config.yaml
n_experts: 40
routed_scale: 19.1
balance_bias: false
learning_rate: 0.00275
Below are experts of layer 6 (counted from 0) of a mixture-of-experts language model. Rows are named router (the router's row for the expert) and show model dimensions 0-255. Each number is 500 + 50 x the weight over its row's rms, rounded and kept within 0 to 999. Numbers have three digits each.
After each expert's rows: a language model's description of what the expert responds to. This comes from a sample of Wikipedia text that the model never trained on.

# expert 24
router:459565464569610535421551561439445459513449559477459529568409547495496457548563571530479452411445541589535527440509463586502466430467540562510443542567520473463540472483550533480584468512557538567456487561529483542533467585442423497507517501438539546561527460529547548464457552515570458512438551443541464470536537522495406426544457467417546452563397524450427478434549439537455429546467567489458442572550483554519478482548454598434514490517561514538456448485586518521549447467483564536447585567485463436500427461521525526420532436441434423566521564512459516518511487460511474439532459524530607436433414537525534579503523430485514559472444487549422470502453534442436500516434537451477435588570412486405445483556551514521456541456523550511541543578477483472512433416608558
It responds to: Table pipes and capital-letter abbreviation pieces in sports and election tables, such as GK, DF, BDI, CPI, DQ.

# expert 4
router:460560440575537556456551582459434449556460504431462524534409573438473444525539588558448439463441545557543566445525511533473446413505547536497476499532548411435566429452519545474541474464568606562463492549541474551531465527425466548501542574447590570532528445552541516466428533539560472547455522451535436456538515538535444469533423481446573465512444572441475470451585459533444444542510563442422478581530451531577430535571466585419477447540545596553457416482556487498546478471432570532434558537459447466548447474551500555452531449448490422508526543514471580522533484476534442457519457528577562449448449564532513502507584427431571541499469403576463480517424552410471481573479532469440460524531472475435457545519543545471445499510569584521556546540461524462513446452579550
It responds to: Wh-words and connectives opening clauses, such as where, when, how, that, plus help/allow verbs, mostly in American football and sports recaps.

# expert 35
router:433527434509506531409502557461449473535485572476453584540442595406440522532554577549516453447425574533544527428543457508501414464494533562512450539564584443463521490450505529471547414420531597510465500531564472557541465527509477540476509529447522562564553431567539542498432555513549449524478530483584488433538506551536477447548436473474545428538440513432398435481545455525464449564497522467450398549520483543585467568549434564467504448534555583503500424423505496547495406436515528546441565508475474453528436491534552554475508480432430482536558593555473572541567467450530459452546453540539573481463436555564542531571553457411515564461400443592456459560454546492454514555450548429427459563505453438452436492514564546453446523476528537527571543557454533416483449444569540
It responds to: Articles the, a, an, The starting noun phrases after of, and, commas or sentence starts, as in one of the smallest.

# expert 9
router:463560414593594515473527536449404452524465543461453548569462552463494468532532507597454465420482554550544523439574536583423409470489505554550473531546517483425560455465490498446513476499509599512429473534586491579582481564392454514469587552447501519531530497582527548445467551510526472568480573507534389413510525542485448444567461439463542518482440518466436444456523473477500444526573537496422486520487468493483437544564495627419495476503546515551527449492581567485576461456499514492449548520450464464547473453554554588497550445444472456588562566439472525522593460456565381439527486502576553455470465539563519516501598458459548502446470485512442473537460563477468487555409557455448424591534465462444499516561596573466468537527499523519576600555446535469453487477526557
It responds to: Short consonant-led word pieces right after a word's first letters, such as imm-ol-ated, d-w-elling, em-p-ower, Micro-b-acterium.

# expert 28
router:449563443541560540436557576437427457543454532445442543539432561451449439551548566557468451440437532551546547455531509542442443442496556553534457522568561437440535448448542547478555474462552570543451461548548469553546450554429457541463532557438562542554531453571547549453445535534573456555458534459539434435543520549514461454546442452452567471534440552452439456443567440524449446548512565457450434552549447539565453535551433599433462448543541544557442449456569508499550446462460542508448554549495470446548437460543522563449543448434440450550540545516445571525555463460545443437526450544562557446444435551555541528508555439451554551457468432544452467543435558439443476554459566469449453550536456455449438540555553561453455529468548541536546550551447540442502431432563548
It responds to: Spaces and first pieces of proper nouns or terms after the or a pipe, e.g. 'Th'ameslink, Gu'j'arat, 'Broadcasting', V'í'sa.

# expert 19
router:450562443540560540435557576437428457542453533445442543538432561450448439552548566557468451440437532551546547455532509542442443442495556553533456522568561436440535448448542547478554473462552570543452460548548469554546450555429457541463532556439562543555531454571548549453445535533573456554458534460538434436543519549515461454546441452453568471534439552452440456444567440524449446548512565458450433552549446540564453535551433600432461448543541543556443448456569508498550446462461541508449554550495470445549437460543522563449543448435439451550539545516445571525555464460544443436526449544562557446445434551555541528508555439451553551458468432543453467543435558439443476554460566469449453550536456455448438540555553561453455530468549542537546550551448540441502430432564548
It responds to: Common connectors and punctuation in prose and tables, like of, that, periods, commas, pipes, plus pieces of Finnish names such as L'ä'nsiväylä.

# expert 30
router:407529458586537546452538540484467409499400507436458528491470515451429445556536537570495462462474560563597577468508547499489444476453551542572422532518530449474537430466554585471539490427504578509500471544523453543556492498424477534488522515476540545559539490534537578434417532571547437523424561462539415387552503571486475472527399447461551438564481541457437469484484465564472473548479568450454402519547465530530456558509474595434505510551544529508458430449537505461472454476460550492449531532514492484547414441565569540408566450422423472550511575502472571615574505451497486399498464559523605404473471482535556499517590453443572509499485403574428451543489533487459505541505574517427461473546523456426442572527540556446489547414555568515492578570472503454504469448519482
It responds to: Suffix and stem pieces late in longer words, such as reper-to-ire, fin-ite, -ence, -re, and plural s after numbers.

# expert 25
router:461534501521569502423606528454464413536449522463436523494465543481437517517513519492490491457444516517547526448546520547472506463497550537534428523563511469422526519470573595460562439425566504554432472536551455519531501538492473521453509526440579581587545452472505561429448528558571445588430516449568418457525516565568459436523470469473524428549422489431482441419549484522458457561481599474441405521561444487596465538552448589440458443524544540502443481445510524494539465454463520555460576548506499435573438454568505560433566467420431396586606534484442580552551468408575497422574486559496551465421421518532535495509549467440629547439447392570513491515481558425433504528449487479463468556501479499451473558489488526469482537485555532555528514567460553493513440436551513
It responds to: Syllable pieces in Spanish, Portuguese and Japanese names in sports squad lists and tables, such as Ari-as, Pin-hal-novense, Sil-vela.

# expert 10
router:449548448529545523474548557448459456543518545449436536533446529499428463562561523566458458454460540565518568466568552531464441424506556554519494541563576463467529478456557565507540493434532559538464461548558433503548475566454415552466533577434530545513539450570588539476417563525603465507442541439543436470565495575605455438542404491443545463536462528466470438429557471545432490540469522502437450572559439547519450570561475567444477453529561584542420475404550497471538435489447514510445558523472463440513504467588488569410531435433460500577547566482425573550567467506531461445541406544507565444457494565558540530502517448462544566484478427519444470543443582474424473551429554449492432542550489463462467504523540519421447541477513559509536574536446552421509498428596536
It responds to: Personal and possessive pronouns, mostly his, her, their, its, often after for, with, of, as in for his work.

# expert 17
router:463500465480542549498563515460463491520423560488474517549462595450428478510566559516456467478476569525524527442589507535501491469484535562529463494573524461409517471412561510507573466440502562550435443513522479523498504554430452501485503562478584546538602444545540552444464521528570454539557553471558480458555510549517417503535484452446557454596444522506488471423544416508471414523575560403453494619566378501558464578564437598472456447525562562510414450427524542500544443455470577515456547534496450463513411496485552564460579427443462469575502505425483573530519422446532476505507410554501540497488416489551524490535519465405548555445432430573381435552421544392450451524476565485468438547547503465444450522535548494431449533459566521557541524503479568486523451454565497
It responds to: Middle and end syllables of foreign, especially European and Slavic, names and places, such as Ayut-th-aya, Le-ip-zig, Jan-ković, Art-es.

# expert 18
router:450562444540560540435556576437428456543454533444442543539432561450449439552548567557468451441437531551545547456532509542441443442495556554533457522568562437441534447448542547479554474463552570543452461548548469554545450555429457541463532556438562543555531454571548549454445536533573457555458534459538434436544519548515461454546442452452568471534439551452440456444566440523449446548512565458449434552549447539565453536551433598432461448542541545557441449456569508499550446463461542509449554550495469446549437460542521563450543448435439451550539546516445571525555463461544443437526450544562557446445434551555541528508555439451553551457468432543452467543435558439443476554459567469449453550536457455449437540554553562454455530468549542537546550551447540441502431432563548
It responds to: Punctuation, unit words and abbreviations inside chess moves, taxonomy authorities, legal citations and tables, such as h(xg5), v., 11,412, mm.

# expert 13
router:450562443540560540436556577437428457543454533445442543538431561450448439552548566557468451440437531551546548455531510541441444442496556553533456522568562437441535448448541547478554474462551570543452461548548468554545449555429457541462531557438562542555531454571548549454445536533573457554458534460538433435544520549514461454546442452452568471534439552453439456444566439524449446548511565457449433552549447539565453536550433599432461448543541544557442449455569509499550446462460542508449553549495469446549437460542522564449543448435439451550539545516445571525556464460544443437526449544562558446445434551555541528508555439451553550457468432543452466543435559439443476554459566469449453550535457454449438540555553562453455529468549542537546550551447540441503431433563548
It responds to: Verbs and connectors in biographical or musical prose and table cells, such as was, as, with, became, plus professor and chairman.

# expert 26
router:433517428510528571457546540457422474599449523417486604541410537472485430562541542526482437474417506548590541487520547517441463433480560484557435511530542471439555480491570576432568491449508485542478460534545432553507480568485450505482544539457551540578497458504533495416492540502536474552470514478550448479532533477490533503494478477495573424529464549492457486426563451543451469537476584427466448538515459559536450591588481584489433444579582555534477437446549474508539467453446578536456568557522466439580455464574539472415559484433421465582506561542441567529565412450493471421529427514523532424447449521546533525555563447459554508477476419599463505595431575483454472536436521429456484525515433478473396544528554552512451543474560579525482607555506561437493452454535595
It responds to: Word-final pieces like -al in names in tables and lists (Katchal, Badalona), plus descriptive words such as round, brick, red.

# expert 21
router:455524460490549496420546573390449438528434547468463547579422550474449454551564521544522415490437562571576583451508540481455433424490546546526496568570575425447542487479527537514529467480525543475471499539539500586526418550450466630495505533421600505536491477542577530427448547516563487548470541464576429449516539532548497516533453431492485456510410569460441430486587447562434477504490559438484451516524450550556461562544436571420482453551499574552431486476519547501540525464478524531496570542519463419553441464573535547450557462423454492557530548496457582532567468452525451472462470576531536480460407540547533547511534437454539539456471446571436534529449590441451488536471531465450446546519402474436456492548535499470444565441572503533577543557498520428476407373546514
It responds to: Words inside quoted song, album and book titles, especially pronouns and title nouns, such as Me, You, Love, Guide.

# expert 6
router:450562443540560540435557576437427457543454533445442543538431561450449439552548566558468451440437532551546547455531509541441443442496556553533457522568561436440535448447542547478555474462551570543452460549548469554545450555429457542463532557437562543554531454571547549454445536534573456554458534459538434435543520549515461455546442452452568471534440552452440456444566440523449445549512564457449433552549447539565452535551433598433461448542541544557442448456569509498550446462460542508448554550494469445549436460543522563450543447434440450550539545516445571525555464460544442437526450544562557445444435551556541528508555439451553551458467432543452466543435558438444476554459566469448453549536456455449438540554554562453456530469548542537546550551447540442503430432563548
It responds to: Mid-word pieces in foreign-language phrases, chess notation, lists and tables, such as c(oulisse), v Praze, Rac3; also coordinate marks ″N.

# expert 14
router:430513414499553507431580611431454462515485518450493513496445532446484429552558543548476468458452532546577524427540452496431481459493532538560439504544560479410517493449494498502492450374566551566460507569537466538532489470455455560439502582413545542539479508504531551412455552521563455577462554513576441438540516580572480438499470400435543478534436532484455434426557425527413447506447604428507474541536380518561465567525452578488469481535569507554441435450545541516556456494481498546451555574490459454515476425531549539507576470446462454480533533534462567536510479440473476460526463505498562411428447554535540527526537455422610527440438380580472439538496534470472505504488560488459432495517416480448466533596522507496476553477587544510551511545457573459479398416536552
It responds to: Pieces of proper names for places, institutions and people in tables and listings, such as Van Buren, Lake, University, Kitt Peak.

# expert 22
router:466504462551527534431518521428444478539510571448452582551429563472466434562516601547516476426450501495556556497506542579443483497483504541598442573553569438475495427487548532518555482439542515523484446547549470516532431600458474503449474550474541519550556418525502544471457558560547423577446527461516456460559560605510481485503392456458586471552508597448468434440543447579409403517481528464465452547562466568566454547521456580453471511556518528543396429485552510449491410479486564522454486525526470462548463467526576506441496462471387443526520544553441571523581456478492455458487442510507543472392478599520530543504590437448564558425444421503443471571418559472470420537430540500493471498526465451486470547542517565479461525490556551518544551523446523458511396418566566
It responds to: Nouns for institutions and communities after the or a, such as church, court, temple, Catholic, school, town, village.

# expert 39
router:449562443540560540436556576437427457543454533445442543538432562451449439552548566558468450440437532551546547455532509541441443442496556553533456522567561437440535448448542547478555474462552570542452460549548469553546450554429457542463532557438562543554532454571548549454446536533573456554458534459539434435544519549515461454546442452452567471534439551453440456444566441524449446548511566457449434552549447539565452536551433599432461448543541543557442449456569508498550447462460542508448554550495469446549437460543522563450543448434440451550540545516445571526556464461544442437525449544562557446444435551555541528508556439451553551457468432543452467543436558439443476554459566469449453549536457455449437540555553562453455530468549541537546550551447539441503431432563548
It responds to: Table column separators and year digits, plus first pieces of words and names such as Im(mediate), Nav(igation), Los Angeles.

# expert 15
router:398556464537511519442554490458469487522444534436425585498431559442445491548558598515511440501397497537500538411499526522441455483461526553545467525551592427441549493455526563461543461427558509557418475516544452552540467621417407560441552573454536534560580469525542553486484568521527508528467569471502442491541529572504475405541435488470518456537439541463450465441555499580452503526541623489469417526555422527579485543559457575431448445546504535610420459460544479501535435465473544521500629509478445417557392467586556499448487433454456485513562574563487546515523441476514452439538450543513554449486492550546533533517576495465543571449441454524483528508460514434417463565495547488493509493536441491455436569560526536429459571423549557489543534524441555470515454459547516
It responds to: Middle syllables of Indian names and place names, often in election or film tables, e.g. Mukhopad'ay'ay, Rajk'um'ar, Siv'ak'umar.

# expert 5
router:450562443539560540436557576436428456542454533446442543538431561451448439552548567557468450440438532552546547456532509542442443442496556553533457523568561437440535448448542547478555474462551570542452461549548469554546450554429456541463532557437562542554531454572547550454445536534573456554458534459539434436543520549515461455546441452453567470534440552453439456444566440524448446549511565458449433551549447539565452536551433599432461448543541544556442448455569508498551446462460541509448554550495469446549436460543522563449543447435440451550540545515444570526555464460544443437525450544563557446444435551554541528508555438451554550457468432544452466543435559438443476554460565469448453550535457454449437540554554561453455530469549542537546550550447540442503431432563548
It responds to: First pieces of capitalized names and foreign words, often in tables or credits, such as Mar, El, Ben, D, plus According.

# expert 34
router:449562443540560540435557576436428456543454533446442543538431561451449439552548567557468451440438531551546547456532509542442443442496556553533457522568561437441535448448542547477555474462552570542452460549548469554546450555429457541463532556437562542555531454571547549454446535534573456554458534459539434436543520549515461454546442452452568471534439552452440456444566441524449445549512565458449433552549447539565452536550433599432461448543541543557442448455569509499550446462460542508448554550495469445549436460543522563450543448434439450550540545516445571526555464460544443437525450544563557446444435551556541528508556438451553551457468432543452467543435559439443476554459566469448453550535457455449437540554553562453455530469549542537546550551447540442503431432563549
It responds to: Tokens following digits or chess moves, such as dashes in scores, dates and c in cc, plus adverbs like finally, eventually.

# expert 8
router:471512472529546554435556556470432481523457574468447499563454550456514494543541544502496446440421492626584535470559465565468437432508579549522475519537593484444526439438580536478532479442611601495514492580506462531538474528492424560456544534426587507604541390596546571428483514516578450551489561422509494456524517524540445431544434439421539472535483553434474493429542424543429414529503534477494441534508452530602501515493463595415479476592583523544454460440588543474559528428486587548463518548494499437516395413590525537476536473482469477570528550540461516476538508464515459460525435570497549450446458495556573549514556431505502521477456453537446475542503568458477488513457537458428472574526495438411475528587581546436492492476531564533535516527478563476548423442494532
It responds to: Middle or final pieces of proper names split after a capital letter, such as Hal-der, Al-mer-ía, Mar-se-ille, St-ear-ns.

# expert 7
router:450562443540560540435557576437428457543454533445442543539431561450449439552548566557468451440437532551546547455532509542442443442495556553533457522568561436440534447448542547478555474462552570543451461548548468554546450555429457541462531557438562542554531454571548550454445535534573456554458534459539434436543520549515461454546442452453568471534439551452439455444567440524449446548511565458450433552549447539565453535551433599432462448543541543557442449456569508499550446462460542508448555550494469446549437460543522563449543448435439451550539546516445571525555464460544442437526450544562557446445434551555541527508555439451554551457468432543452466543435558439443476554459566469449453550536457455449437540554553562453455530468548542537546550551447540442503431432563548
It responds to: Word pieces inside names and romanized Chinese, plus numbers and short headers in sports tables, e.g. W'ab'amun, Z'u'ǒ, W column.

# expert 38
router:484553430573512545459533517486407493569431490459475548549462520427437483591535548583473454435493496545552540495538534547444481448534559542567464527554538418467532445458585508462549484438558505565483464579603424543540476548413459571482477527470560480573514476581557562505464523570556480537453572444586461474530502525546430472574468475449563437592441519409474466506540460500515457528526540471543440544532462557538420526490401583519453437549528549543451507500527564503580463479437516525482544553459443467556467431536513566504545477452459461607547528526414495511454468478580483489502438541537542440390467586604586545550597487415510513409459446573403481563487604441474510506455554456464494590501529444485440531496538541449462551457539575597532504570461542488515460461515516
It responds to: Word-final suffixes such as -ly, -ically, -ered, -ment, the ust in sustain, and words like these, those.

# expert 23
router:413597405524474575418530558470452500521422495458438534536460519489414438549550537551512454431416491521537559476492544528448473522494537547546418516527536492452511446488558600473612499469555532575456465517560485500492473557414451559449472525407546513593576455582555561465449524512555448562470510440566485471538553539497438440565449442473526468562453518479484435486560403545508438535516549387416478539531458565557458577539438578435453453551516522545438387406507509481543431507441520476482522517513489440527446436517555602510548406427440448577540559534478552573561492477507479509516457540505531473495460500539509550528562449440568537497472419590439477592451553428471438565476585471500517520547483440487430564516504502451514500467568512513541541579470581441500445450560546
It responds to: Final pieces of words in French and other European names and institutions, e.g. Panthé'on', Fédé'ral', Rheinmet'all', Pueb'la'.

# expert 33
router:412592478526494534387540571441460409553501583462437557531406548449383494572555567580500444467481550541558514452514513573442468483464536537534405497577585468422507426438525554474553502493494572546470438505521482531532460521458417570438543533448559506506531440487557530416452521541561445625434535468513467406476492547482502437534409429412534481527467554469438505454525502512439411551557551503483423578557490527529444476597488585447452444569529507588475428476556481504534426431412534517490517555495494396544489465544462474504579463438458463522518514500465534507503471440498491436545482519530546469403507519548542481463529497390531567496475464494444449568452551447477490549477580442468487502559438423499492520538512580459470535479562524568547572538475562427548423452556495
It responds to: Numbers, percent signs and demographic words in census and geography text, such as population, income, °N, rent-er-occupied, coordinate digits.

# expert 2
router:450562443540560540436557576437428457543454533445442543538431561450449439552548567558468451440437532551546547456531509542442443442496556553533456522568562437440535448448541547478554474462552571543452461549548469554545450555429457541463532556438562542555531454571548549453446536534573456554458534460539434436544520549515461454546442452453568471535439552453440456444566440524449446548511565457449434552549447539565452536550433599433462448543542543556442448456569508499550447462460542508448554550495469446549436460543522563449543448435439450550540545516445571525555463460544443437526450544562557446444435551555541528508555439451553551457468432543452467543435559439443476554459566469449453549536456455449438539555553561453455530469549541537546551551447539442503431432563548
It responds to: First pieces of years after in or spaces (19, 20, 18) and opening pieces of capitalized names, such as Ast, Esp, T.

# expert 16
router:455531471517513576457569550473446510553449484472489521516482547479428421552533560526505429489447547555576538484528573532461498464456565542511467562574549413481521476487498564479579470423562500548470463554519425569504458544449479526455506502383553530570502463548533539466454532541562449483454518470556517471529508575497498474548444458484562420555444529405471416513524447542433450497504607463494501580550459540615399534538446591487492452586532518591425461468519557486534410444416543484456594556516487459561455418560553547416527438424426466486520511558409544546542511458560465485546461586516542464445439540545571564544504475416565510430431422529481458590447553419396491521462545456494434551520506465446444522541530552514496584450597547540505546504462512439512431422532514
It responds to: Word-final suffixes such as -ic, -ian, -ics, -ographer, -os completing words like Tragic, Ilocos, choreographer, plus spaces in species-author lists.

# expert 1
router:450562444540560540435557576436428457543454533445443544539432561451449439552548566557468451440437532552547546455532510542442443442496556553533457522568562436440535448448541546478554474462552570542452461548548469554545450554429457541463532557437562542555531454571547549454445536534574456554458535460538434436544520549515461455546442452452567470535439552452440455444566440524448445548512565457449434551550447539565452535551433599433461448543542544557443449456569508499550446462460541509448555550495470446548436460543522563449543448434439450550539545516445571526555463460544442437525450544562557445445435551556541528508556439450553551458468432544452467543436559438443476555459566469448453550536457454449437539554553562453455530468549542537546550551447540442503431432563548
It responds to: Mixed common tokens across all text types, especially digits in table years and figures, function words such as the, to, is, and word pieces.